From a checkpoint of a small mixture-of-experts model trained on Wikipedia: 224 SwiGLU neurons an expert, a variant of SOAP for the experts.
Below are experts of layer 3 (counted from 0) of a mixture-of-experts language model. Rows are named router (the router's row for the expert), gate (a neuron's input weights, with its number), up (a neuron's input weights, with its number), down (a neuron's output weights, with its number) and show model dimensions 0-255. Each number is 500 + 40 x the weight over its row's rms, rounded and kept within 0 to 999. Numbers have three digits each.
After each expert's rows: a language model's description of what the expert responds to. This comes from a sample of Wikipedia text that the model never trained on.

# expert 52
router:438475506547540493565495522476444571541537515450410505536576536494560492481555526498464482519514500501475473460543514563469563387536504447505551473537568547515452531557427540474515476482538535466481577470521523514501535489504546475390463445505482489487442495517493539522484492544471505491536465588492498546450495473539532440473508454531474496489530478530521459478478470507543537505472533530543469515505450466485566449521532372468499643516462532427584511489569425498567453443489483512492398548504501444414548507464501472509573509519556485507461538470517477496506469510505476487509519509523501458454437499539472485511475547486463505528463414486505529491552505572451485507581533469508490478454490505502515508526512490480485534536538512525464404473460553441426487442491493
gate0:560441458502533497426467503458496510531584513570555515521440452503491459426526494514449488556496542452529537488477529494481527564544556477428514523473452459475465491496511489574532484481521570526415515487533585503540492454597517438454500480500516474509504505455434527460510484467470467499482465456504575509449514478522510468533413475546434534499457481516521520509429463519469475514498515472475552573505505449417418413436471533469477466554476509446512588531558530560542483446538593469408562495522443541524524516476521518461460492486517491536509504538511501435496473449457459466474503488471529485497569528414499514610542583496467506540488525544483534567498507505522503436546485511516509524551524426501502442504458448532477457517457473446530542469440509427505494550528504
up0:483472586509511431520470486532571492461488572572515497515447506534476480497520514552475496500505539480467433468539500512427468497473466525486473424485476454453502498503587516505503518454454476447549498462465482364582496537511466580532540503487437476467451428422507504489539465483517445503508462510517478496423450557522497458443516473522494468498463483413504500489489490416489520552418581531518521483517503572601484489501472519496468476564521516523504468446486529505498513516504460467455491512512579439468503555471518442385538452478511440490539488482510580435545487541519518488485524506531414495533461526517460485532525490548467520520532458486554416524488432509499515544456482470460526497499500497552566519483502559518475489498496504597509607452576545490595502496448490
down0:496392449531464494422531478489536442454531552493551462506516510455480519627471500476613527552476586490556482452534480501549465596539520572452456463494534525478481514499487540611532500520478532553495533502564493469465527506487406525482481532445491531551466493480493513424542555452556487412489432549484535505524566472524499506533457472493554528520494473497465530570478502543501560479481598471464480433507460515466469499498484500505536426560473480526492538493486525543501548482451486485509483482536419532466501537521528420430538428502506561506568511538455458474478512475465519493520534531482480476524469537549502464510503520547471484481500509490479486500522622471470514470437501514510529493461433508454543492484515566512489453434500487523495510568519569527394509503422491
Capital initials of names. Single capital letter beginning a proper name or code after a space, as in K(ingsport), J(iangxi), asteroid codes like 1994 PF.

# expert 47
router:473422457525488489537462548520504538534551478487429480551561530460544507457486484479474501508498430468473497439567523532521507466482450437502500482477646533508503568573446557500531509469577508462504593461526524510515505545470532491353454425513492511486499492541501517490522482606499472540510452658495521482446459482512480409488503445548479464525494485452472512484492492499470529513472521495529489553520429513541522488483478431460445635517507513480579508504592465501527484419503459466494482552539529483421527488477503474479544520553551465479504561468503565440591437507460490547521514521512513490479459483502496499528492527564399500509481442507492487509517446577464497501510532513491510421483518510500478486498508499464469502536472486495497505513482512528435507471531517
gate0:591518551485538527541514587488492512501505552507537480552519485509454447548467471504466488550545477428498531430474471494522575528484504524483500537521494483477451464460543473460460491495537549519549468459481511497576430496525528488512501482548492398485542424454545525499520515471474493509452428500444553525513388533488553504458491510538521411465484482502595474567562452487479575525488448485495447486422510505506551539481516501540503450516581537554467539407452483556493473460500496520416514543517502499534458448483501478464479529473530516543498471543506457489466443514500525553438446454551530531517480448523463535557542541447505536484497482470471491476539491451524571416525512436516461458513536526395469407458516486471524523572434547500585513458480457532529479460505582
up0:462506520514528472470497484511473513529451473526448562567469487471534524474554494501419489511510525442499417496472499498458520545546545557453511410527526573452544455517462580521496518528411516459476511466459486483412543447528495518526522464441415513441406463468497509558437513462486568490569510500507524452452539541497430466533501584458511577516500527488508479480491465540440503513471582518446507464481502452588443536447507525453529535529493451481517449462503595540501536522438552473508469477476463410438509576560487539440464500541512553457437532447440482435522509509529509524491507492499390460465497551457565467520483530496451512544542481546526498529523528514556449559516537487458553528491448455567526517471524547531469507448535530497503557503525511539505500519541449
down0:472472549439553476573512548548518478501554486495525504488565475488456488455544508459503468411498420460456554505489588486436408507543440506494477521575460504495550485528521447459499455450507527461535546499488561442419480450490487505507453487426457480531563476521553513478526515517562467534501430420503519480459514485517475430488515470447391502491432489497513540540471486443475556508453487494452502506506496451470519542527465399551517559565525609525525439448555470462459518513449426466536504509501539490486544537489476530526584508520474536561577514512471496472494503495521458527492420554555554468443529494523527547510494490515444467428575432462469499427507502449481485541479456474490416541460509580489507448518516529467462464528485533484503499436512523512468500490548539
Birth years and ages. Year digits and ages inside parentheses after born or age, such as born 1961 and age 65, plus raw byte pieces of Arabic or Chinese script.

# expert 4
router:485494492524627464562522557464508552524507478457465490535531514461558518463523526568466497496472493508422533508575505531492516415454434470544522479494601587483469570587422577491523504497551513475464556462528544501499563516472528455314499372527497498457480477525484557517459486563503474499541452562478513555435445498555484468480488479507513462503492473494516433479468435511510580487474518568528487524495482478503547510524524415449435536525488500462545521478559445501525476445494493498480491515517505466442524537444511505490585509536497504509500563503531519480550498511477521526513501509464511481497434458577463537513478532464461500566491439500510516517538454546462502518524524498537524431472467482501506504506540443468511526528560518520446430494433552461432483511499516
gate0:511481499471528475479526503489521490520585584573575548553510483454449452431439513481473565549559506478539491500557577467499561553491469504463438445526448500431463499500460486524522597521568584494463496450543491533490473390474487496513487518506531446487508465491462476537458542502460570537538530476475526514463512472560578490505502522453503510482533498526477568602495416498439494478508448468567538545478437475447476508531538533492488514525545443492523511461501503499454482453486530485452476475502523524524520476435533462525450517496457471551512432538543408501430494513497477505481555506397494445579528555512479523523458579480517517498457501506433494451511473534534501542514520432454482508408463467547492506481509448461452508567429494516530510500427420508471406521494484
up0:554473550486507444540505388473470556530581508530545509521537444545505474493484501466549524477572516526463433527521499481489522508457424517456464500475499576503501480563584519494413416508508518473465456468461486481463512539548425585471416427481462586551403424442492490462567482488482530474506552523491551510478469561478477514541547491512551520502513468474599541472505472450535537570426487455505475457429530518534432513528449492500474466452500518471490501405506546538489495483497501514501517432563560482485487491506514491464516487463518519472504494511494496461481472458517495442443513481517528459532471537465463528482459480568507455570537527506537458507457443512541501537453514583504518485421499554519568583399466487483479557507468514475454477450493522430447528550473514
down0:535516444463480501490472477515526519471494478484564483435474522546492522500436527423505489500541544530512490481557479429517511498527438439454456529454475482521559596496524462464531488538488561488469528420499491473541546425457507550493547536447532486516516507475445521433466473540474558526519509484505413520493477544425433470495563541421461519433490544526621527459497476534413514507496470512478446469475564476497456433490527474534535491488494508561515457514595474556513472479456543517491473536544554422459477579457396492571560479472449468529532443564525520547516474527475431521554459503460585458536519493521564479422520478458555432485544468478454507490441495473504464546502547488508468509529492541517575457494436476484457468503495488452481518553456467471465477525433532
Foreign name first syllables. First piece of a non-English surname or place name, often after a given name, such as Me(henni), Hu(max), Ka, Ba, Ku.

# expert 2
router:444460488570545473559517518490482519538535503478481491553551495456554534482533570510474501476520444516436557484531501540501553367485476439530531462495580579509482557559377593465557503497560552447487596497502577491473506512473538436363472412472503502470489484487492515529490520591505468499541445560503511561477466480547501430449495476556481512490499470496496455468492448499494538499479545521535484522503416465486577508493551436489465552509453518467545511511561461494536450450508486485488438548509522444472504512436506468494568501520540502506436542488490531485515482515473484480500520521495519455463419485558449507494465523476405510548451469444506493450547466581468492499551510480496509472459521472487517457528555515493511555557499508479517473504451504451411476446524479
gate0:440522495495450488484505541468496468539566577464472549636519438506503433435536455540560546524533463465517498458546533445518478485527492441390549548508444500468573528503467529456509543467551508471487506465498522502522537459434482501488508422500519417438508519505497455489551507475525517434496507517550516472441415483492495473496563497504515429445493512508544491454505523421456518463412530529516515575448531470507510539499532523531486425546515462523530502504546437463554547458397528406434449563407528408489440427442560478486464489483483499492507462431539456489494507560475526516488533484521507473554451485478525498525466540510496502476512464465514461493482487543453444503448558519539525503447474440508557485497490478443511468537545507500464511582453485521490441513473547
up0:539501528553520449514509454551515571440478524436441664523488546444478463482435441532489513524502519508517428504458472503441509470532496488512474447486496557465564483578498541554464521532482475493455507466422567481551513523472514574476552492486465508482402442431486478486501500472529534445473529485457457480490511548505582474508580474580560456498479488457484468519527541515455600530430482447524459525479507553493497492545430498479565437495509607467479483513463468474471506490502566452517464486442455439463548481497454528503453448459519444437497543480538485460558488462496541505493499493503441485519534461509480493568540456455466515569556557507558468541522544446482515482483476530525527517471505523376434512500512531425531523550487500476549525473510461522513474482483515
down0:530612561489551460511480527490487480473479519508442520582567527471530463474480491494515476474508498495445527480503498483505482495528508484587443500473493506473537483444504523413607583510515514442484442474554551543544453525518508475501586475566451444483494597539496484577501547500516472503578480471507471470517534508526511499480455507460580511473493522443437535511528518479520516499472503548490607410500458508487408524473460506574478473437528482515512553512427494471476428467426501482576569532447519475566497488469450485484552481503535464453564507580514563415493538474581459497464530461496512480446484500463481490479535458514516511481496496528551499507591546549518475517462518483530524406513546501442458485467526520478524453442518460482527500500525494447583423445526552
Name-initial capitals after articles. Capitalized first pieces of proper names right after the, a, an, such as The, Pat, Bri, S.

# expert 15
router:531453524508463519538494488514441524525529498462452508511558486481524527457554517478451492541472447522395497472528514519443501400501492424507537465539633528528527585550424555485532504494576555427530627480482492487486498497497532489448453441488496465472470499502460508502520481507501495470491454611460561556497475439527524457424484490568468484477464464505522451503461413488525533473470526533548528487502402522494538465490486402508473566493476487452550491542613454473530514455528456465466501518533497516401530536488524484479549514543563467526496566481540508481507443541514513483487510525506496483414467494525499484526489567477432492539429399465484491474534465539430496492567518490485499395434526514520498509529495489465526523503474468496487452495455481522477488466555503
gate0:552483496522504390464506532410522519454543516508554471540511491546503484525434546514506495556515509540520546446515470432475503528497503460398492510510417548507521490516457528488510473548532568460543526478512461528593505462488485429481479477527507492503487469466474487489516544474395496467427536434538487502493485450500507442485503573562473470418507538525507508573440556443452416609443508486577505532520551455426558501533513561484457457464521479506447535454458502506497504430491508452457553549421448492468461443474519486474528448526529453453571527514548503538508441547409508440530584484511517503484505434522500489514451480512462479572487508514534504532478552535547478510423538441421485525538465451475516514522563473510515440560470501491470529525483434485500501507492560
up0:499519607495514490475463466499463557502501528469430513545477431455466479493566518518475506542465500528519445450492586482537534507474491504532526448561544458465473475542545556425489480418488444518460494429498539490504444457515489483480567460498482525492512481461579461539455474513574578435499464544481542506510540606492479490490493484537553429518563541463558439532573486550484532528439473434542497478519489452556509530570450466540461465555560591452476530483510579540513423516503508449468516569502477550533473508531465566483519521479489519460455449481514535445479467476508560437490549453549486460517482515604480406500563519569467460540506463447537444515528501551509513456469479498498494454478473528589479497484479551474544553510555543523520469483476531500523461510538544
down0:446556434502482443479500480572473460502544527459498467508449497526476562460488499467517468506505560563457449503416519528443560454465527475509461486568394495530582515504477531519491549534491488453488517516501546455481464517464493466482493503491531451502500442516596546515530535524523507507482564449484566546489449471503397523474500452439531455506483538560426465444416484470502471567445483422455496532484466515489524476503479527573500504538493555526500470509509531550503478528507467505503461474499489462452490482528545451508496545559448460549493435536453532504530494467501504448538509588449539612510471593545444474513591479439462503526501533527469483491531493438447515514542516499524565501528481526491504531438491466537447435511515400565569534524495450604592523483485521
Surname and place endings. Endings of English surnames and place names such as -son, -ton, -ell, -ley, -ford, plus whole names like Scott, Smith, Green.

# expert 18
router:481448523533508495558526520551447539504490535469476491579522521447541471456505524523467503526501439550485485464581488516498489460500499477467565438512626569512487573552460561490496522490648546455531591461482503486472550525467534469423448455499517462493506476505460528539522508508496482518539474566482492551445490444563488451447450481551514496451477465478512522500507465502542570504432534560520508515526431517520559473511535414460441552513463475447544497516592403489518489391521513459473457528526531475389500488452524479466527541536559465515496550477558498456505423490467510524521538518514495477489504466544463509538478563511427521550435452447496488512515458517456545520580526514548535470466489464500510552529507473474502555515496512462476448478439520473455448472456451
gate0:505479503504607438469445551448556476492495488463491512487460484531459415434423463504441514484499519547487499504453570562504450509540407473488541525435557488465485471536492445433501419487545562519467464484547511521432532481497515481504403541477524541613513475489504449509455496499444452511484516489490463447407420421542531447453485461606518484577469520450462559497469515467415423481506508471496513490514508477513533497457469573522491453529532513532496484554475489548456572416513478547470555495545471481463465506525541524486467497498513487534533419493495506515478504498497440493464491528485464479545464554489454488539488568554537522514499577495468613503460419489491501506494477471520494525504419501488443451494475518561531500459441492454537441540471499482435497497483537
up0:549463512471505462525435506528524467522448486524523504578519470528555480494526501513477512483510581481478445523505451492498526509602456445477482467485497529478551454445519469557527528484532555465521447550517547501484506465500504581486461460505489549475480457516487443557467472542427582469477478434412521477481540530498516436521565530513516584557438509465482486476506528537433407468398540523521548402533510518588551471520509498526440491522528581490541486547522577497499517478507581425477489500498544530526522571522499507488497507430477528434499479499454501471572474520514436520515482443526452475508488460518472576595615528568526534520539530472581448516442506577516514533484481494460459412466466478512522539437489491582517443480507547489513521504476490505500502506526463
down0:426479428545491506470487535483590477500446442562524525568424549549569490485463524585476487531480536509474534497540526545493490521490475508434492528513557461477513485509482505542481509457487517476508479491419611490460428524524448532503469523496468502564560471524496466478494471521500578484518474428473466474475478474475503508447442469494515474505531516420570491540500512533531486508546470534495566514412500411537514478490432483563493475486535543519474471489531504524495403461499384486488578538513457460559543529515482490475512466494477483443500472582488401505463487502535511530474508478475397484507417516478486517504541549477487510420520552560533574475524523513477586516470478513413521510549490535537543596462460484511472400488510492469512520586501470411503533523501467
Name endings. Final pieces of proper names such as plural s in team names, and place suffixes like County, shire, ville, burg, ford.